From a checkpoint of a small mixture-of-experts model trained on Wikipedia: vocabulary 8192, 32 experts in each of 7 layers.
Below are experts of layer 10 (counted from 0) of a mixture-of-experts language model. Rows are named router (the router's row for the expert), gate (a neuron's input weights, with its number), up (a neuron's input weights, with its number), down (a neuron's output weights, with its number) and show model dimensions 0-191. Each number is 500 + 40 x the weight over its row's rms, rounded and kept within 0 to 999. Numbers have three digits each.
Before each expert's rows: a language model's description of what the expert responds to; "comes before" lists some tokens at least twice as common just after its tokens as in all text. This comes from a sample of Wikipedia text that the model never trained on. Tokens count by the router's weight.

# expert 26
It responds to: Standalone numbers in tables, scores and statistics, usually after a pipe or bracket, such as 3–1, 0-0, 1.5 km.
comes before: " |", ".", "–", ",", ";", "th"
router:496461570484489494476492442548445452471538518514436555536588567475463558510526541522405481480497527534443547492496476517505451491442540540505528538530401481470441497430496503540561494498533529499442506488498567450403388524473483569476494463508533519475540469467578485536547523503474456474508538514498510490539485476452475525476491493512498485519470512521509482499424475459507445532554575451518457447519481519592517497490497487560494541472446443491518474562470464548488441561451472496480561460536469540457509559548473458525447448524449532498518538473508507470562522438401438451
gate4:532422511480441439521442547547538525467489470460440459491533555405542489391540525476502431527520484479462562471504537480556527452488486472499471477445503561502443541481459461519487438498479556555517492511479477491482573465603468557476548526475446454422485457495526476500508533449567477490556462578497503541502442467480548499523555488543486507563414430497540530467462477448527459489523522535489534529486486461578474556554470490527498474514464510451523472458448553514505493539571464476551535514454490494497438573470531532442495562511554481473487516455545497484482456510532598475
up4:476551553540496494449571394541457539475488522446486529525452436516482508536520484548575534551488518442441488416441550421515491438469432570421504510523488507484535498478479514504478449507520509515483545462523515517551552526501481481511464455556477535473538479479528459527498496434530516471501438463583447482552498544442572512581525469519499476512585496493501618452457557525525470477451496516455521505486547532492526497539421498514478462469539524496436427438565515571569508518506506488511530461488523490502497554473501547469501571485503535480552515563588455486495442429502498504
down4:491552487451462549453463498507428550520571454508505545467450500496484541478458466509464587583401454456544463552557508504492518487496508444493425539493532498473534427435516507509480515512444493505505527551452531558546509483551489531521475496495493499498498521541449536424500555499486485440490511542508453482457556471504456483460493590470475431521574508394534447537538455476450508439433525488488542508543476592530475548462480488450429444481529542443488536479567517483431562450463516509525571465455498471484463515530500560484466503558443542490443458451455484519512435487497484543

# expert 13
It responds to: Numbers, units, percent signs and closing brackets in census text, climate tables and dimensions, such as "living with them", ft, %, votes.
comes before: " |", ".", ")", "″", "%", "′"
router:453445535494471630577486452531471476509480484501541497463526488507480555516598493513451483498626561522500457500482440482509486491449563492536489461529481494479517481444485492460473490533534515545531509445454525543391505505463468523458517473515495471588515470454520489476496573455511429473526553466444425519485466508459459565552512499554525439413455488471483465539442484477540494536501498492531526459538551521587444526490545449557529529495553475497477509538489433523462491539474458512498561439555499487452475526564477519489546496564426482470530527514573547472481544460488479439
gate3:519560563493502491494507489483564539537540482478433508539443531519615501475515507486502496541551512489585539467510529439548483509511521463487452494558495519464526504542501526477574557520588516595523529469487529501460466461472425512510437506551457514477535457401430527446486497494485490555530499467450475487484519529513559509419512528556545458402463462456538490486501433469516482446502463510573477578472486534523553427508490465521533431513507469455441413539496449550496546468545495540429508500456549495490462481508518541519468541519438557471488517488452521434567470560472501552
up3:498523487534511493470427519457522544525557468544447517541517482514517493460456520455507470536493529423537483481520525528583500458442497455494497600509480505459505550541476498482516544484526488589489519477446567459485492468527517473547383437465482537433583499487536503446497414436505479452540511512509451467509501598541546516508503571525514445467426427507517506470487470493506497499547453536495488538507546552523553529582490514481493434492496483483433454539524486520527461498625464537434525459548487502495502513478504548426528523597399507556493516496446529452518487560529498506
down3:536488497525482581545543492530467476468523558498494460482501476495516502507532536490544524545554530448486535504462542570469477476491563538572446525462471559550561534455454518513506564511428513544472497453460461439485543520521468491464510459431445578479494419469505505548542517520450454592494563513537458571538539519569504548504509511464476476509488527433525406501419463539448469541538492485515540477541478493503569554566542523537472423466444486613453471464487573527507513574594521492478487551533520493470493524499513462544537449545505502499515451582481487480448509527504537535

# expert 29
It responds to: Past-tense and participle verbs and verb-ending pieces in narrative prose, such as made, released, rev-olved, st-alled.
comes before: " to", " in", " by", " the", " on", " a"
router:520486500408457560521503454491460486496524442438474521511521531512478537410497458524452484484539546520444479530491461414509449492406595485525554498505490423414493470484504475521518466499538573492508528484498500525454494550514461539495562508490596597516467463433581544517529530456482394442558531488450468540528507459501517520471542468504496468451478466463497511481501469516467507516507486446521482503486451505557552575441529514541518543491543449509450439539442451540421470504450494496560505515531463534468407589557469472551460455519476538514495564481505479504528519473467475482
gate4:516514480520538451492487467448524499481565486492487449495524439514476531474541567538545442563516537530491580505563475482517503507525539580553428512422468447584504540478405561451569511456433515436471560466545465549468436518497458454464525499477569528539436516577486517521455530440443496464468527489474482499497505505512475479501524531519527524527530463483449490503494581480463520475449539446462568468498546534541590602515589487461471466486574511469536507499496508509584520503459465479533530459487470460572495521464450528512506490551500527475581505501480483442554541509444453474
up4:539520547469469541455482497519426502483452530512454511514433501529550526524563469459455455381476436488534534522437498503419469528550456416464562545508504516435479456480545420507508529523510567565457475452491487498519566521500499522503475517491402410493513532429528505582525491494516473570540458487528522482518469455552508535467532465529496551493463605466521549482533468533565518441532445418558468478525511532520468466453452469509489510507462472541452511484534557473523423502517462427512475533509469532502519509442517503519527524490440534549404452553502456528523489541511544477
down4:555527482459522473479458449542560490450535554477478524534500453537465472425557516511479533531439481473542462551531491498476487486518531460535575519485420438513518488484550537457458532545483541488490509513485595509500453468543553585476532610550444485567549556513474471500507482518491541460484472568586491527526484507549572472496493527554506468425543512472559542470505560507474523431469624500441492440491440537484490494550424463531537506505587523415532516511480526532500485490496490521515514523488496485431466480523538409476578497541500479488553536511448468482511462521423495508

# expert 1
It responds to: Head nouns that follow a name in proper names, like University, Street, River, Center, plus digit pieces inside numbers and catalogue codes.
comes before: " |", ",", ".", ")", " (", "°"
router:471508532460470513478512464507428458453531506486434517539552547477494558432524503518442473542574557542457494512484508465535481489426546462550570476572476482457483541478514490506574484509534538478439554422432558474390466536521504523469491451466532492504509450452589501532502538478483486422537502536557506501570479448474470525436520506561534482488459509496429482465480491472441480505553519472510520453520499571504474518463526517596457530436475461445478471516457486540476447529476398539570514487492466468461509552575472480561500467551430516482528496479529490479571457457432480481
gate4:580554553489529492519529475543492447507523473480475477509514502542420493466488483499532443509499566546459535501550500461530494443490509561530446530528555453541513516461472505549540476495504527547507593499452489534525550578501575505495516451524467529555510532491453513470477498483525614410495497560485450582537434494491440574435563549536526484465494470551487525458472520482461498536574464511482456531491419531476515447483526508608489504454557549509497492446527477416492443561433537495516518501516533435454510512574485520445486520525487556522479518506439430579449503439512480494
up4:429480463458531496581485465489493516499480522409480452539543513477490529478460438556484506526532475518493480516527485476480542460526469465528489542475503521580442429483497535463527551578583513483477418497518510522512474454457424577514457526487502533531549511495472526504508499500465453519417548517490562466447487475541534493561478549461463523536448495462506486547472521550524510438386551381527527489440537511529480483540464500385475471493448453496483450501500513542506558482545487539431516459451437500490442481473440544586480561492448584490471472515564531529513502529518534534
down4:437453510498496510584505523484478396484583510482457449551479483534511495484490440559501478507452538517552544551505505514541535558528532487509524478491477509526485429437514477502485494429483483517417462472478542502535533516470493499495536545503500476465503480532499517402444515491435537535522569509560548465437500519492488533519548463455513491594570455505498445452357469499489473454434565488409518492516451506509505522547515475505492469541487428519447501515482431489516474491496439442458508483464532444410505486502520549460423521513506535519490474387521510423456489549482490569

# expert 24
It responds to: Infobox field words and the by in Directed by or Written by, plus opening parentheses before asides: Elevation, Synonyms, Location.
comes before: ":", " by", "born", "19", " also", "18"
router:517490569517480505572459477538506468469501478501497498481555530532499543480531486546405547466585543504512507466617450512560458515414536467518503477529400530406482505487526422518590467450523554477487520536529552459497461448502455559516494474515484507423479467447491522456459547472524464516506487556529484498554509440496489565462519483569468420412521491462486476437495478440476411559501516514505521477473492512516538526454543502521550502454508445489560408509458478522481471490546510517554568497530520472467468488517405526522434463512439537511547501481495492529519484508441490433
gate11:502467470436526479491550478513445499431512469486499484493501482506543544451542456527473494472518533533513484464569517487492554505482513472427467486439549484513467510507444393564476581479448498537518487535529534556431565484426563524532516495483534499459523520404539472456524463474515505397563461522492394527464521418445488498437518557521555556494538461517502504433528511537529512495492531460441513473571580498481524513503511558478550458522549449476517493508465578480494487427512559540485503484492486453454509502490440578486487561477460482598494499550520478481472500466396473454
up11:484548505574508512461507479610563527500484471409485504477483502527537531451466469510462539471389541462497535509601519486449436491610550530514466519433431528480471539522406522540524477491506453484549487485492473428507417544458484574505450452463431510514482504544505561480534467551527481450539473469471452466513467530451423520533475532506518510551566494527491528501469503502428524539507531555477454600470425564533513509500492486518469462461453489529551435481466543523498499472443525517527495519553585419479504502476519512544490532495510520448475464497536545436469482483484492510
down11:554474460465561450502558498485519539503535583495528473530499554437482453452479497485537443443432570548526474409493532502477484539502484543457422463469530433513511513461534460457425466542503493431505441550485514533479538505496496517538529433456528510525569508500453489562528558470508516536462559485495464455483509520575484471512481562458531528456487475541421524496468500468489529494525501476550519467523552521532438569534554492512573543505524494535461493449534456488440532498514462484442514451505421524479534490527474563536476509466418544489523444409560572494553405579532468467

# expert 31
It responds to: Word-final endings like s, es, ers, ions, ings, ors that make plurals or finish words, e.g. officials, Organizations, scales.
comes before: ",", ".", " of", " and", " in", " were"
router:442492504451466507568452479539462388421522486447492547512519496488463537547508527528503527430523521474436553439497489540440481468504493438477490496556472512460540550527472484547496508505544530510460539467489563525449457503470485556504544534497524540526492460501518480514602479432495448461529539509501492579508451529524457533483482489592469444526471524467460477491566487468463418483493568499529532432451475503588516501396524528535509535442467448472465473558422506515497468516473474514472552507503507553436515561574499450554450435577508532506540578497567444493499532450470493502
gate4:504445486546509532485490489445513558515490486471513487434422562459518470536483527524556462518495479504593493490495506510461504536550492473540567537503495490475447489507452500538483455457488540562518550415536494550480435379418576494458511531550511458573461512540499535493464523520487497458486507458510509514525425504506530456526572513466489417568509511455486491459489474506492559529575514480508510452528502479468431540431511533608548451437542490522483509605495587471522535434483536505439474528503492489503484510455509569444524475539492427478466548548524470503462567574535546515
up4:517474516514515500547521475484513471475436435515506557454485533513544515489479495467513521525444562517446500478541531492436516508483441498456550556468505425505441430475492418565464551474433507480458530494476508440473483550496523389508550548547383541475495505488509572512518484451517498505409526538510549578533479467477502467487542563499454468540470487479517496471509540530496605534461538469535536539514439506506427512506534571615514529508555484487471552475554523497483548562494478470458571488507530515474549514527486482453548439523551468544475509455547489411470539467507503416
down4:491492456533476536545477480457550461513535464505429499581550459476421458505506516516513445480518526502506484481497429509541502529516470591528433484513536449516507479584483504474473522473524522517468507501514538532533484477568483577434497489479551500513446498506475484501532527581524498479491592464546521606463435507511450592540539446545492509521498434482555462532493514486468534414532535518464517487569561552491511525439415471446418520451561477425542478549458552465544477484520467519465542506551429453483488459440570444474515506485451473496519490527469498498512406560538455518

# expert 11
It responds to: The word on before dates or places, plus dashes, pipes, colons and semicolons separating fields in tables and results lists.
comes before: " the", " to", " a", " by", "|", " 1"
router:482491536473496507512513416511447491496523460475475488471482566496477546468469492466496494454526572484448525525507480442493455563429597443567591542546415519419439510461474495481529503519531514465409537483489528450455408529478554507488514551515497516582467441448532466487537510446462450462546575524471507460548477511496504549545516484521454500468459527514489460516490507468548445527481485437522568461461497533540520529475486564581463527490543484512490507448500454515389477545452453488562502471471412564424501507515435499521453465559464532492489494512534509507541586478480479487
gate5:546591550502483504484487433512562512476537546535545515502415469516510513474470442462513587519420465468486525515527551557537464437546543439505470434509393478549452490515518486575519451543486436505443419536472474462484450475482546513533571520493531550552496594486554467535544477501548534424475571505436479431485569474488523554566467515529421472509511526496497480506542476488478505491532534533475531490457449485558511507536478550530528507560526543495474557512502483513532525433488538462495513486479427477504495483531483503510537454476474426515477492437480443487502519495394476416
up5:468460421497546445536551550454507481420513485445530488415502545536532489385456528500520479488494502481522502469485473459482585518445474479505520541477482563481518540448512485472513496508552519495581528529537561496481537577503489431449485521484519493519449487578514517442525550422468492500513472493535565566528529565501506460477554537480544548429450484509507537460501448475495541500470576504587515521547580450516521515571526539465515474443421425533484496463421450607519488527469471559570537510475524501504515482541443527484497505458458489450527554504460479549528471522513447478
down5:500511500504530506476464493487442473443482498533501473507525420485483458479469598527541534522474473532502527488474502423474540482454496543491475579516472487513547427466530582512504475541486546549445532533464485504533567386546509534496468592509533527590500523558478447479487543441472474497509549513486529585563543601441548486509566502527491549462427459478427524445533571486499482514447501557443507517502559507505459509583470510502546468436495453463428411462493506454556498543507510547498565575505449498473456461520529526496468475495571566498554528478484502491509477505489478478

# expert 16
It responds to: Clause-linking words like that, which, but, where, who, and nouns after the, such as census, population and town in prose.
comes before: " of", " is", " was", ",", " he", " the"
router:468453573509490549542493475601451502524521476458464568500543533473421488501519520502510498532562536508474475501555472419511475533490573510579509509497467491451523461447546438494548466564575509544479529492487490512515468508507557536475564446520516514510471467437567474491510524444481455534515552508464486521580457531460490556476511465510507435444515502495434449527352500512445456502506545497533508340533508546550504557477465495528571516493525515534473420518479444495452544500457471574504508459429495505474500532542488494505552509493468517488554546509510453446509479471487450478
gate4:410488461515501509527496516435564480446469545524465520466511467493480555437574540453487502530558479435442504519500446542530478489518456547463550481550484538463526539462462486425523485428547521524556544446541479573483506496461461418471516522551454505556501494479509559533456577442568546494518463474390449505547501535482524546497476513450504454482516509517523504533520442547427518456511506483550547402484464400559499504484483468491508487486529495533559509540506483435538546541519554514485541462504523481520528468393484527427556478503485535513547466523494437390519516502519512525
up4:522485504467439488532478463503503525504496514517461573521498551488479513461525493455495538520413451492481404472473467488481494468494564550525527547437483510501531491493510499482606502513480556564455455457558516548505469496540458486531490459516458489474445458486457441481478563478573503504479482492501484491521518522460561399447471478454539506504537424497551521526512402548425530541439515503535438442489553441571443492444454434455460538578465520532510413470467471528490402522568524428510527429500513461497592488446491528442502491484531513546504537530561491477562490510544494497
down4:522521561493553503535494552545519543514456511447588542464495546513477480496548469528633530482445489480515503475462532527510543488449542424441474509489471525434451511453497455504557467486482445481469444504545503466515435495520524438512577562465573572523487443486471456520510474503436479455456412552557529497497557536537501501497492490534469550586473532472453523491513508483535541519481520492583555475534535518475498534585488456478491499529589553521522481498508478448554480460473438438445533517500477506455551597589466503525515576465454434533480522551567502478520499513504516503